Weights of a small mixture-of-experts language model, trained from scratch on English Wikipedia.
Size: width 256, vocabulary 8192.
Training: a variant of SOAP for the experts, 289M tokens.
Below are experts of layer 8 (counted from 0) of a mixture-of-experts language model. Rows are named up (a neuron's input weights, with its number) and show model dimensions 0-255. Each number is 128 + 32 x the weight over its row's rms, rounded and kept within 0 to 255. Numbers have three digits each.
Before each expert's rows: "mostly gets" lists some tokens that are sent to it at least half of the time. This comes from a sample of Wikipedia text that the model never trained on.

# expert 12
mostly gets: " Y", " Mar", " October", " O", " September", " X"
up12:132153175108156182153117153118135149078167100204083114138141133147076166120124072162192096075136064182151137141084073147124111157108069098123123111091185132110177076150116113091108146122137130215094160141075129091111117112112116105116085127145076109180088045100094083148123105127147166174186087111068102053155142181119088089139147116108107159067097153127108126139150133111135148111152138076167134110061155120124125173135121123140201097104149093138095107112130127106142067127197108152101113089104128122149100072161060192114162163112152126166074118103124132078114107113118113097163142173128139111073181161120155107156092107122129164123150131141136091111093110167114150121088111145126120100103109115170143142073133074105114182128119134147223127170108160107144141089150124
up13:145197198140159146149150124077105087113032126143109113134160105121106170105125125120122097128202124090158092131113123106113120125121131121132098109205154099150135084112091133169144114169153051128032129117127171064109139081193137082175120161155124170155056102119090143150125135143131092142140160119172103109115149137141181127091137155137121165150118148140134175119134116094141090138148084096108137110165095171128178099186110107117145171144150140115135119133143079171102148119166121097144119105144078094192113114146156189092101135082083143171127139095111176128128160137090089111105136130131100097104103113082108144105138143057144097093164169081153154091168128128064205152156122094128108152038099147126121073184131091180116128108079148183130144174182083131067124160129182
up14:148105129105118096099063092070144107108165148101121103116107140141120101095059148151134164108098192119109124133157114120108100112112136087115138114151082119065114164113139149139172167162138135178120164135124088202124086113171142122207113136125143154082156137091102169123142214141088130109149154195121115173174127084116076098122216108083117116187118058131147205134155149095120070097075076156150111124179098150177116093108145138145117124122203130114151104190143106149071206121051144162133193127113150093149135132111145121148047131144107116128143106068093163154167166181177099115123143148126150135075151129111169162136077099085129124148151136097165131146170135145159126159134185119126142108133133084162175072128110102147169135116135105157113149119125125081061136177140116
up15:161127126074139142136110128150158136118135210110114105117113113074134173126128174107133108110090074121127124136105155079141130100130155134145159162080114141162048125112073132167125146118204121137152138103187132082163141178171161154144104103162157116205216206112118090147115133143055124099070122181152152163070169111121117091145116062165087158095162124148127167113131076175092131198063173166182130144162165145150095130094132153141131131090081128136113153141120093138103066139111098157081126144164128114136145121175159107141132167102079090154097164079101121094098100130211120173098074130117119134130115127098165100153117159164104144115090137109086127170119139130108203163131182145150113149129170135190138094087119132085126082081157110061161142145162135124186160122146147
up16:138154161123149146127153155126101089101085120083169136097176187133091138053116103160131120193128148104150094197161169100105108101117162160162117127142079104089136142135084091172131095096041111114079126105180187077131165118130112094142109106132161158156149156118159155142128109125075145117126125120165141140120140131142159143122129125127151105071144162096154093166125153103181104187063155155120146156116157146125104083101089150127139114099143104130115121125177087101103199188165117089140145150102145064153120124125138166097169115149117126120183106119092081171141143192126192130104129112099150102086112050170120099184106137135125141095135088102173129136140141209140169104106123181100133200146142083148137068088151065169085152113108169107081172147151060110162173068068076
up17:142124178103092119134144116152134126109120108119142116150124118146135105097117132176121166064103106086102115156124114184151109119128044128110146156121195156121116133103140136090103137076149136118093066091120169100113079106130167178122110126127129125098053095165136119161149150193084119110087104129120105144126047112086165111154117086126095098059154097129190129169147075131156083140110142127125112107135130171143090168130135059158142090185130148112136086126125130137108088161188138130145123189117105196117082172094123225184170197149191133136112156129108116142132123165132149155127107169135173143147158077137119151097040108094084130123153134128130159161128198114143048135110126113083196097088124165153128096127109138128147202178128139195097069112204099121120116155158167
up18:105152156075109105118144193148104146125122132128103161093171120083140181152128120111104121140113125157155119096075071153115149130071067084137179085154112138138126108107123152141112107120083077083065060173071100093150134112108175131157056135109094116133180153094153067126156092136102120129156161167117140153169074103148091134156142098085083125085173136127155175188162051130139110183080102158172105114103151076173120095105212150175148180172096122121093122098135109114129106121120113192145125122105134144081100133123082121135156139143098049140121125099103153122119116109144155110109137144117149165086093146168069150165180114132079196163164176148146092162124138089124194095121081091106208167150099168124114130115161082173125189122142096143092151157170106096110110121135091
up19:148051150116143143146115096135150153109148115122087192102117102032079167107120131127086127141122134109137151157140127127123053096113143081158154161198102153126159088112161120116181086144110133135112103130119174163121046108089138110116140120117103132189160110126131077152162126136099159092100117115149180117107134169124158155110089064112165099085094149132085100122149122085112135127150093181168117208099178170059110165170148178134152128137127109099150126119083110084150103163192102150045168061159123153173097117128106112083117100139141123153140057134080098151078158132127141137157107144038125170175110149135051146173137134105127134115132127144154048153105092139121114083176064154133180121069116130128169093138165109108182141143128080168067091113106124123137130130127155
up20:127177149135127072127126129073145111167092116151079154098153136120082146114155112084146059121034165139142134112070135108104177090151109203150142084112120119065130207108110093145132143116112168098137075090128099139141146121113136115122106135160163160128108091162089105128085096100061109102125105154183108141115139115106108148134154118164133055098159115136147158161166164172082160100163127146171128105125138134116112167123148149097100121166211139142130137208115081126118133151149079130112181108203114120113163101120114175128121063106117098144121132123075067079105109110184105158109072187106136106117081066163153089164145136188189110134125095103106125166175155155138121165155105119092155098136113119161068127110115160063111136093110118099161117097099143180147240101129135
up21:096162118123158146135144152127079140101109138152085074123158133191134160132153149114095060078096098108164128161139111107208168095163134139138146074151197180178108128153151125118081106077165167136085101094050144099124152132151117177106139136102130098160081148097084100171135081104161148141085112164061142155118188126153137200104061119108110063119204121137163184115147161154172100138161121136170118169142149136190176084154105128152159141129190063074182122093168198124103154143138152155094138099123097114129152120126125090107113088162130128103131161154107106122129156112170158111092140145109111145100141084183087099146119123076144116144149082154121138106122108198120101172135142140145139066135162153151133064124079153185124170138109114151159119103103074122216136139161129
up22:130110158100148131165093111153097083108094085203159169158121087115133069072125140129187179138110176084102099117162062158128111127155195192114141180179138199122093116123122155151079159144097161113127159145107161109134157135090125098108108177159145057174125102107092148118131124156097129096113153085132117142147151187133136116088135156144147122060074110089095141157107189157099111102064113126169179065137065108128086141125122199150167127123078133186124104163103084113144215137126151127082126089172145108139150153063102133152180143114086119156174160113209114120166092109100166098142091128118124108107178196102145125136107126148133175145132132131091115055164045111122124134162127161108157178109087143103106110114169119151153118101126088118144096133117102075099121131124137
up23:125140050176127100131156131134117125114112171098128133154127141118110126099142115150170194130047149114121151144135176157155105116106152116114101120112109145149154145092142122117082137108103181083115063120125166161133070179130152121145073128184094137132099098151071135118106141153168098111124104057138161168099146136098158132067137184159189139103143132108111147045145145129153164144180106150107139023159138165079165144144110121108125107120151166153079149113128134149157084084105141135097159176143116081070132170072105136128163108177136155119089182152144129162149075141161087119158148150143127110100083095123105168106164122068230127097185157146161107139171167118169113179100066121070119146159151114164155125133208089143097144131059070134096168071155113127096139104167132
up24:145152119113143143156155127048122139122114173087059156119143117144198156093080137137117121115061116138127138162096151142129156124120108120114172092074083125095101116148126125111082087189122085158133136125190105088131202089124139142069098140175142207124134142158105132148086144132142144126118131174100130171039146185125176179125163135154097108143154204151188075149133140130095163141136106159116126068113109125086173091130120113130175114186125114112142111096111180174116150126152114149163103173105129170076117109085106097081136103095130102144132188112094194081085076156088135166178122080129187132127096150092102026149101115141147138140129158107128105109143053135131112150096150081132068136136116150101122136102093137061151138208156132101104112136166113173073160113144131
up25:132122084140139135169169096169153094070152139145082153108172134074161155097124118126136143147096125065096156102105073103130107119084121171147110119142126142086111142161110188106161157138140146110140085187095163109147145171114143117138066164089095127146130181097120097157128037173123167109156191131129094106106137157188087091110184108122135156155189135147087116166102118148113149135111153090156125104128066159152098138155124104083139159102112180144188093103176089182119127077092086084067152150135122133135152142093106100109116140137115113085140083122144110089125195131116067143125115108185139110121124126152098102160082122146144107175089081154103114118169066160074124186187161085127156204111060121091162066129125157100173108168174090087061177087173139111108115116162112
up26:115111142131193155140144135104118046112086104208122083100073157143105163134150131084097171137126158167122077168146122150111052177105108103092113127089175108138157163164146162173122195144129145121148149092152157134169125111176101145166148160106126076196108067101192120123155132117098110134121188110169107132101110185115142149151153144163170093097038113101140196163115090101182113181083142144068140126191174055144118124131108081118091140101142127130142144122101113150169077153166116105144181157150125143103092115059203108085173154138138065113108109114074080171150132107103131147161196140072146103130130160160127128127096101097152179163104096089121130143105072095099119138185115124136114109111104111145124115089111147145068179108140095120141078147131139095122089118131119
up27:114138071114125126122122130136113114140116129116166128085146095087159120067025104166135126134140108105091122094191118128146117146095143100110084079128146158146096109114086143175088111165208141136161098202053170132118133155070125143162123107162052156107090146086124160153124194125143175154096164131134128103158123072116150166126164091118128108129143139147142079162143135129133115161091157142171126093121149149146125104104104134126111147164133150148112171138097110073100203108098112143035150129112070127150082089131154110184178115105174127167112114158142162101168135135062119097134116089134096164189170145160109194127061130138100128152147098178123108153062136183158137156123184080109163111138120114136090101125116164138141090143154132096137066226170120170151116166062078
up28:135141102096094116129111143171090136166220097158103048138115130233132100134184158094174133136154113111121128086128139092132136074116128122120088116168154128169124116108111118166097116161105123060102133101080053115122062083112103079118129132151136126071135158166146189122193149132182108153145092132117161178130123134108083155184120183073131122142140186146150143137116156120104136109087159098084143174131122089137139165080178120127139150151106036121107148126170120119113150165098145104140136094117152212104141124115114171150119091082131113172226123133092176173173110112200118146124142145116116124103162170132173097170118114101122125156154091132173062111132152165144120150230180130107108103136110153092148117100095156144114141199139165132122099165168096130147100128112133

# expert 2
mostly gets: " its", " their", " United", " South", " City", " New"
up2:190095113105145086147207111196121103115130122074151198121118117130112117080139142131116155207081162104076133124132125102120143164124097125130109113133166083119202108149052159157104124117142120114099070167093131144113085102215098130108142157099165095094140101159138152139104097119086115146129067158193153136091097119105121102155129127171183160106141149179084134139101102162153186160130137055108068127183141145067128188107158127104087089143145159139108165067128111119115107123114065144070120114072129093141085124129141140144075138143144102166078061100118084153165061130149082101143111064117129094133125122153130137125106119091142117123119166124167077140127167139080192090094142112099108127136147162120094109126186197158160136059166116141096165108150131161152164097102172
up3:138183096125111148171113112116122138127157172171079160108135150166175097143096133135059085088117137119138116144123091136184190138118119109133087097029166068119111157098136129142099120129107112106149128068111159141167165146151151138142131061116138117151121121131118167100093095129095116112128164135113164131127100117129098132100173072153161194045172179092089105079111137137141152097050145162139087116112119149145148129087097095147222116124146102158078102098183140133153143091145144064117100170152122153109146150180156117135078134120131111071105097122133105099173185115155157084153122103137112163122129061040154143156133136132140106154073134147083129144082133157127094122087173123143082091097129146019130173154140126089145093154118126097156088163161234151102094129122111
up4:076116171102115119137139115131113119124129156192161142117024143106144094094089087086166092130166114129116167123136125097132133143191087145117169143084042143141130145117128105154117098142151124163114103143172141174185092148110144130139088142144121106157118216117085133148177179188167075114110135106166079127106145125144163126140131155126157131117063144136108111092153099120130086142144121151045103104181092110166128115101138121173094013140053112084159124137089110082107186161150111174166122169126166158141154126103164151097143108156126090094087113147132101119120151075079126120112126156168076105188153071184087166152123111156168119120148137145114122133099072131104077091092122142079119143130097145113132147141136125211123178133112070152157125219108149153122062160122120
up5:134154111082169059148142122127146148098141123092106094126100126113130158137133166156184148171215162137110123129159090142111106146131140115152089126101163127083105128103112104143166111076085123162128184152154159159124143157108172079139140130122142099093169110113138120124120141119099178172159151112097171158078148139125174166130197157138109128145117082158110112214127150115174105175061191202079156132093159125116096130176076134118182139146209105076132165130193077129124181182149125146125137064132156100164170152074100193198211115096150128137093128134080090064132177099111159085087101148116133170099132139098174158118158152129068155134115188091135132127148108160113129103185102179147121180114188111156145098077138119163112137141121119118164157185157145139126132105126120
up6:152120051127071102146119089078090147165135139152160169097150148102168088161144129072109083160157142129094122129148117132140103116078140090142148129080147085142116119130147124139111108121088127175140124131152041181137086116160116174157152128121127098102143050118150096172156090122148117104126137067116121073147143072067172062137176130142129107091133117154093091174132187147200121154117191188123151142065096086115136110124130133113087100032188098185133094146139127146156125127093181137146147103200145130186093102148093118092128130124096104159115143146119157131142158028154173106168109130166134146159118122145123071074110086179106070113104138124071104110056099120109136055071141102118137136153145134149127150179138131109153150138105112200118109145142113093089147091110147
up7:137129144115125143098127113092154123147120109088146091050105176135151136104064180114095115140158139109214075161188094113159076159191142149109085103134125130127165090118109174093099127138182051074175119093118245055114124105142141100119159146079160126101129128137133154143146066134101174139114127143116113132143156135076142104127132123126114098088160074109071124079145164127153139100109099164132115086139105178115142120094093106140102101152131108115142167118138103078135120070135135106106151130187127117110120165105086099069160153092220146106122087171145157137149135137108098120118130149136142158095152106090091127110073125137103102166127136134160127128067074133086050198087138145211157127138124090095121054082110173140125124129176099109086108124143092145166108150163054
up8:121152144114132157098159132086121097171120160059118056097170145117097124145117167147114150122181117130082181127162135167066148136160082104119176147170087166064113157115148120045170146136203120127142147125179137060131070152163130115080154112160163149158119110124097147139103143139037117122116136103116108165103082145092116124116112178125118129153177121127123116181126047186131140152140116146116136151147173161128144089163107085179108073149113162182171135158138150133159113136078089141151143173067155148182188115134131099091116136144104095079160122131170152152110089119132121130176114139127120137154185131100174110142070175177100112107117143128131134094127109118143009113182155085171202182104175101085120075138070106126151128130162130132113100125137115155145159155175094
up9:145118109118121125097194162116105100111159133192110112171103130105125143093116123159072109159174124133154136156198128061215119112128072097099121134129131108192147181166145097108095137125106159109122102131127109178128113106130092158137133151120098088174138159136133110152180138144096113163141178092067097168125106108152112161166173082159116130137169148156126164150155095124112120094087138126148141145211163163148126133080170123154067158163111137168155100146118113157141094224098072149078156083169171110149116118065141115101143120106153110112140144089094123141125154122168102191192173138117106136122145108084106189152172110174092072128122166128083199186153080089110098115094082175122179081127190113082125136148089125153139146172154176125121149140096216071100158151124123
up10:144142170109177162096122103172049136110089114186174151184096100119110136112182145099132124250179114114129161150142123125113156158166149169141152154101150123124094089108156125185131157109109169187115118067115119140081149109094096106143111136147172112100143091179144158127081132120107150103104071047122130161112161147094075161125143139117116127109121154105081163168151192120121088115095116146144119180155125133183141100084088068109083169141139190173162161127125087135106179174147177096121098146087140064174118133106134147112105069156177111115103155149145081124125138103133127024156108141099150150142176121142153145115159133193140147113084133103165129147208073132165100127135156105147148124174146110087131095118116149127152210142149153070150148163132163123155140087116080
up11:105111151138099091116091159127211137172129141123142131143143186142127126105114163184131155188189126135137137146094098101091178148136130086114136189130212168111111068088150167119117194168112080107113146100115201085146088184098134192131096060126174187108073139122099156116067169129127121143132140124144131169219086147169136103161140152149097161134166140069122080145132137111135129111152174169077122078170103170090113144147140158099088130124116100138139123184152096147183125099067123081065095169109128141114139114146125075142161109074126124164164107116116107091125151104131117128120123167142128130084145166116151150125081082118142127132175068136139092082107123104164123044086148108195156100071110124105134159139138182160134128142119108099093150111121130166104202176071123
up12:116147133118078118137124118164105155150196103122112127084105111110153162107104134119121133156200212195161135184167130101115146109134165187116101120112147173127128161115117128167160126122152087122021084117106151081127139156137143191036038141154092111206100087126147161115130141143162118112108148146139146101145126140123152115144098136121179062147199081073175117169135097085105108068143126195105106150111114108130148145060130107130087168185163097170205154121151174113075191092128118125113121125133107147129163165160135155117102184133081149160119133123056041140098144132148206141153101148078156150155133116135120145122121127155122152114140101137125166105141125128116174111104141134075144098145154145079111119147174079142119162097155156109123160120120114125181165112074086
up13:130125114125091138110131095113086124140111079145075142094113110137199061144184118113129138201122103156085106111076169109124138098116147124147081147092146146091103121123078085082169163132087100110107175153105139131137099092181113115139080167098148139146130148119105083113135151142216139137144148114136096189141069085072123124126118158120150063135147142197050096174146135107161180183165144108143128072148170113143158091111130128097132040153144137071147147142118127174105096176100103175082120089118127139088136097190160178111130113115115089095147085075143089124159122135162172154114138112148186094072102180116070135158168141142115184090104126110178144108079093121173083162092144081074122138128106147171112129049156133153124161147134141168203139150094088106125085108140117
up14:108114147104149086111053119132128125115129139116103096179173100154157123053118134107165168102125119147142194109125186131092134106124147130104159185153191159109051087114149129168166135216144082126198128069145133089140161116142170138132124100160137097076160057106081053113160146126131064129132126105148165123119119128121127129098124079136132102158121146133130161136129208133202078073185097108083131112159162139158126108182105102087149161198108159077123176155185165184105121147153110084111100194163154127157128148130156145121141087080124115137170117170079098078161166115104147120112124144133142073112080148089146157144092115141109102134139128153163128159158073094149129065152143090136094114096101108186176152154123064155137170159091104134083132076157144130135170107101120
up15:126169153145117176151143120067134154072151085118108142150158111113080111094091144156183074105170089164141144143115162125137233128114162153142140122097167064163123090110118083113148078084076118137135112168164106164113136124164151121061154162102129152140113081172121168126129114147102131139141125169102101067148126123144134114109144184106146124139153121130144080085134145115129120127148191130116145137111140112100180161039132082075117122161146123113118101202202202118129119134130163103130117107209125149082128153149140066136180149186145102140151175129087162127103141074176135138135111126147087143166160130124128158109103136073125132088158099155075161092185139132129118089123174080119150107132042133091141153116154095081110130177113090175126243068122162156157127091119168
up16:139177092157120132116092090093174157078150118175125131152130150088174157165166068128088160137080126119154119130149142127067145074145126160173175137138122148165181140154126129121151097130110128083110115155164121097146125145154140138111138155126140132161129148082126144128179149083167156143149190185133132142045161104127137137122074128095120137150124145168099131090144123136187123135138106120124171124150153164167117111113152131121087087127103149125085148096094140149163172115080110124119090120145124168092149148136130085106089165088163077071103059162099160110157131176160129136115109118110186106147181050197089106159170166072124107148095086145230098093126064173174118110089109129181162149143054120114165112044135066189082122128146181081088135175167101155137091147124066
up17:129112118125108154120122147103135114165119130066102156182100057148179093114145105174083105130120155157133157171126139113141123137151139204062107090123141105054115125159118134184153115085154213101114121151123088150117090130112142068147147143088134100114166119128183136090117056134085082100114126134120135146106151122093111132083126074127134161141125208069118101148126081146160136164127119155184121081085092133110126103148155087181129135083090106133193119112166111133149049106132130159140054122134162132057138183179146097144057093177157178106124123171115160149111162122165120140161140097064114155172109163091137114034170122120125134099156120125135153132126072108195118124135120102155123131082155059168105157104127146126083125108134112117138153095086212104137202115142094
up18:123142145147165120135183121148145139119169184108120085142106119167087093136104102097179181115118170113048139122160128095103123146203126101109124138165118136129135136130105164103143157179158167062074160116164165147123122141136128090146140161080104214127122192132071118095107113135135083093127087108125112139091107106120168128090145141123149079136134120111069161042085123185115116137117088131129118152151142130171159092143110173127136030152102131145198168163155165134137097154135096084128135131150138087102119175134172103105048139175129146093149150110055062087154142121114141142082154125149114150106109179125129161142139092175164120146083096098114080112177120176101118186069181150129130125158094141076107166180106136173154148102072099114100188117093116047062130112145124

# expert 11
mostly gets: " this", " their", " un", " they", " This", " known"
up2:111148139110149108152168092110118129135148090135121130098143147123129129139116118113136148150117107098148102166096206092080178130099128164107055082081098145130098046140140142152141126086064110118131169053135130174153080108117141110098106158123171095092065191107143108134141124140110142120151119149146142147063163084164146131154134103112126117138168176081127180111110141138133136134109141145189103137155160129103078200159114072074058074141173162054132107142143116172154073163153129113182142101120110084132193115120145155126134177100106186117096168112200108093052087098141146157123147134143155100153105113117160118208173165066165075091114065140089124106120181146145125104151106121123140173097179216143117078114113064103155112157152119136100126143184099132112119154153159
up3:169094085122155133108162144052174094102138136100116144153181152163102142112148124160103148126140086107117117106122078162167112127152093149137146163115068143126180155130127185104085063208088172109203136119129160159150129095138124110152136176164171120133116076093096123111136145111148157080106048140129140139149079091125082169115097128094192074118096112132107115115132128143177123117117129114084117134144080141063121075193168148148098161084115177101115157125120148089185126134146140156137088113137128130088159129199142191092183122166135108166136076096151152103118156113098160202147132092150146141164212113107094102146102138140189153137123146099153202137113141162121191071183103127150123130129150086140114148137164115103051130174120081151162101086201066096117140160127134
up4:147095189161110156104153109151133131166153144118150107139116100096142147111120074123190091142092134130111148146165156108138096079143070110149080174136155127154142134094146123097168141163159199146194159125131088105158136141109112158203114182121134075139148101113077111138126122118119118091143071091152116164145153165081135041208106103116100160126081086161086167071147093132077096071116129072147197097157106045089123087116088130135121205167091158114138134113112105119127118136146124144099095145195118147138138159204079091099097144118106099191138107148115117153094093148104111127102105105144153157124138132216139125125174071103142095128094190076110103108205110134145189175089189144105100116145114126102103130157113147114168146119119167075135144140119174149137196127128098
up5:131190158080173101104108150088127120136088134131157138075112105124180155148076117152116081169115140112137044160158124102129125068124082135143162124092099153120112121162082157113164135036085192130125187167077126170137157107139105079163116090128138123151142165223116122116121113152146124134170123186184124187109162114122148071110159212088117078064099089143108106121116182123101146167078146123143143164085161152125126148101169077147120096156212122119145133114121122142125122161136120152132122160173133142083163119131088162156161138190113155114038145108110103174092160172127135173116130123159138087146140065101144090149098105162081079142110083123104141054108134176120196076160140146103118143072107135120127088083094094123148118108131099163117147149101152176115155087116124
up6:145156191110142192138196138166108109123085082098039201142119160121109118125079105089153112129149149142118069111135093107099106128163073106109102207146124103105100117144115138148155115112066158114142082122089102135163094134113138082181088169137148099134096116118142139154095134129159163093125071161143137108110118123118164076080140173164117103168078061085128163163148115153174133144173171079117123161115142081124165066088101143083107121103105082152198104092146125065172105120165098120130118074134126157122167117133169163077097107126145049131149150108149115154133158133143128105174101083128128107086136150166126168108145114136177102132124175146104126165119175084146188133148154130139014120087087115117124084121219191123121142093125101104130099170095092092127127133171115
up7:182089157089104138102105177133138157131158133105082143092128109079159116094146126081154154165128151126148132128176163161113065120084173095175088161100184091137131136154140130125115130113151133140111165120134144112078095132155143115121086138142107063123093103139194080176004149156132162158185101145178092170156098124176160154092126096136161139143074109180116126095187183123079097095034138184155117117137129119166152150119081129051095149109075081099142137142172120138089145104146127151169098119072144116139099182078098087168149141125141108163164185152096151087138148098098142119131097097071170114071139144155169121135138119109074138142168121113149136073100119097178083094119127105151130102133113128049115099102166147147183112135137082122166073131151116082130179113149160
up8:095115161158124153158154176077141090083107129125179129143075175153149126147124080143129182091176090125149116133133146130197109123123151127188143169123151109152148158109151105198080167093141153178150126162147115162186132154113140074102108120160141126132112133103096132090187119177146161150132165141129149110152190094143152125166130150087145117143224189121137111102116147153126129177142128201152165115102148149120152140160079085108118125173100191097208186106132168160132180103118096149077165090127094127116141133063111112138186053179116072115112063106104139114170150096149108178106126134179153136085120113127110115112138120089156130098171159078101103129164116165119150178140137130127177121094144148149080092055086176095074035198125156137108126152107104105155144124137120
up9:124136130109133145152141112144135167187182120103102148075141116118135141192134135132124139100138126121092130137075075114139150086156125135130129146107124129070091138110089151123097168112182150088107089113063084138117096125129106165156140132102163087146127105097137157161064149156113135131128111157080142140116063084000096089160165114122125135088117129158166178073142114145228157186108124130134122086137187083138098110200097136114106128141107101119109120170093114094131138102106172142076136086092146143121059105143123152145118127152141142162116125097092067151093057108085108179089140099121094095154130155137172116156094142119042155138065132094132091137138139076095132116170126165187142130181110149077095112138079137074157122143136114126121212169085177139222128159116127
up10:138156098133143175131032117072130150072182150101135092067143148177116147116094092159169091134051133121124132148159091175116111057126118094132123169180166083187122135117180109139122147168135143172112121119186127108146123118126129096087041119114114131046109123115100160127080119129126123200111124093089111140137117102130171163146082118128140147062128099055111181175086058144138139096151148122125115133144143066168128115158130148126151154121134128095107139134117153179138210121152135164167111143149133089130155140136108123187094130129078178140172093148108164182075119165178137122135152061190160125144083117111173085123040150096184119100098067138139088147142119068125115123123164129111133109146156139113129103105082086072171147088156112080111145091106126149126093152112156
up11:109132119070066083114164112138095086080109151098097110098085118114138151092137223174134077132113104158162096121110075098118168129190112128127164172122186131152135168172149094127138139170110123131074052153111159131142167170174155106122112117093148172138078147188067136118174114134138168127119146097141155110149101131106057193105179173105079065143116108062143149081128181121088125133163093054123094191144095156111067116135134104180125111138145130141103157117150173104126131159116103125100106132107126136153064149094185132119154194131070138110083141139172170179144125189123070082103160145127190150087138096103107151129118150092116082118195142133151150184073099124157173101115146154129155161066132166148100122139116143122120083135109155112190113088129119109143130158104138
up12:134091097125114061078110124166173153126112098172076081116156111113137121122104109124173083142119155151133130083136125164157199141154115133096111086078127120135127110140120145130139175114124161063070086139093120165065134121135181138094115106136146080137094086146087112085179138081107177144081137132122147083105144094136110101149057145129166139103177145151094118182152140122089093155118213141118113086141055132129167154080188115106160122142068141138085099111171129116120176185121142179063118123160138136113106152106086128180056101117109137190105133123097154166135077140141090121136144091176103134046174118097084154099123086159038159176151054170090146096081140119104116162121121145157146166120139142127167137133116140197108165107117179086120156159175129129145157094180138
up13:137119122099095180115127137138111134107068160186132128101099166060209125143123083098139139050114164075124180117084078114093173144118104176141178109087094092084154109109089143110127092166145062122085100102118147189118160116141124107082133195149158113099133135122066101135146144129135148125165138097101129146149150130144088106119114131153121156136138113129156064128123147125113113145073159065061103082083123158161182084162123132119119126143086138103120125116134134141136170124109155173141107085081127110158144139161142168129146141084167144149105073106098048098162137120145051176114137138139121116024164109120089144176232170086144178116148121118104136138112112115193180117164147127078144173137158112148138118110088138193152090120111162152084097132079140126206140172114165
up14:139185147135220198119081129098142125135093130150102144096138174147100195121092180103100153137106113125075159130137142094163115142109070069111054110170087138104071141125077133121162116132096184168067175136096122143112159120121102084148093056110114123134111108124144174112155086112156097075111127105153153154085157154118084150122118139091152119096150146094118158102176103110127103092152096144117128088145166099126141139125159112107159127154142106169145164144174185174082155127158094094134161147159176082127088127169144152112181090092133204201130146122129103093085155106142084142141146073098091128114084134098175154139166090110168092094090163132168151087141095156132107155136084104137104079081093113171138156026135097067155198169125096117134159107143171098113138152074112
up15:133101135162167200112157110090124158163151087137096179184148123086134096105221205113129072121187101144137142172091124101167155137134109126126091103184102135103112210115118168123100074159140090104150105125110191072111121148125124148172106078107108215144119161158153133129185122143146139139106124135126137160166132148162105116168155164158148062082126141145088162160154151120137116138097120185109093162133140113155172144167141102105176063135151125147177128164093143145124142141162162118170133119152105138117162130168116064088162177145034141113111148098137104108138153168041096130118151122147078123117141094120112044137099143121147091118105149110160101068115190204170107158083147138095145069117146141101140109170079167128075136113123087107093125116081131150146166131178113
up16:155163179135123139112149122113112141165079077125135084136122110157045169141070141112145139136128102128091138137117069105110122195171148097117186192149068181132148092101127102136078150136172157136136125202174131136115117140124091125171065140108118124161159109170102161162107142126061107096147135108083124083225112114114126090115120074114115142116102124158118150039125149131218115141078190085179085163109103140158127135194099162157125081086150114129117172106131135152155172104144169137091199138131159116083078143157161091168138205117107099129139133122166149153155193130168156130100100131178111129147173115146120106120148121190180120126119095115170160196067133160083131118102119131108182135119105149108127125168149128146107110193126094101122172161124111187150139132150078
up17:116168189113089154137111105147154108146129085069160136110117157061087154094153129135107131139145152152129089127081130088131099130114145128088111096107088164119111182095174132138204133138113166179175096075098101121141081046161084121173132116137153111128102134078124111152092094179143187135114089101107136101165175191177138075165161110143133088186199139068108167139088090101095186151101056131129096131100149044099091160142161066130157138154162148137175136089130104100113173152104194162115102088143074110185144163119126106106159132117133073103133118118140151161149096130143160131170130160077161125088169163090176118131126111139218097116123102061134142105114068095132073155108121102162098120108163138136129096103157203166133098162118130102131133138075152126123150126147119
up18:112157079117077138150161117140081121143059099124081159211185135100077151141073123109138150122094165140093134101134169095079125129096179141091118172098108179139166147183145079130124103128129166153201150143136100126090118148118155175149044144157128154103124157178186142099150076124115096110106152116092116176141148158098137121122112090158157104094183134135135104100143138085148136194200114088147116135099128079153131123112182198126144142131193138157077094114133089122090146142122137121166151168161100095103117161127098090151174123103164131131107174132101187118155042058178157144141083130134106101184157187131209098177072132166187108092123113168152133102147113152122088171089136090115139090094132121169137070133130110162114167131137139164162138129099170115136121163151182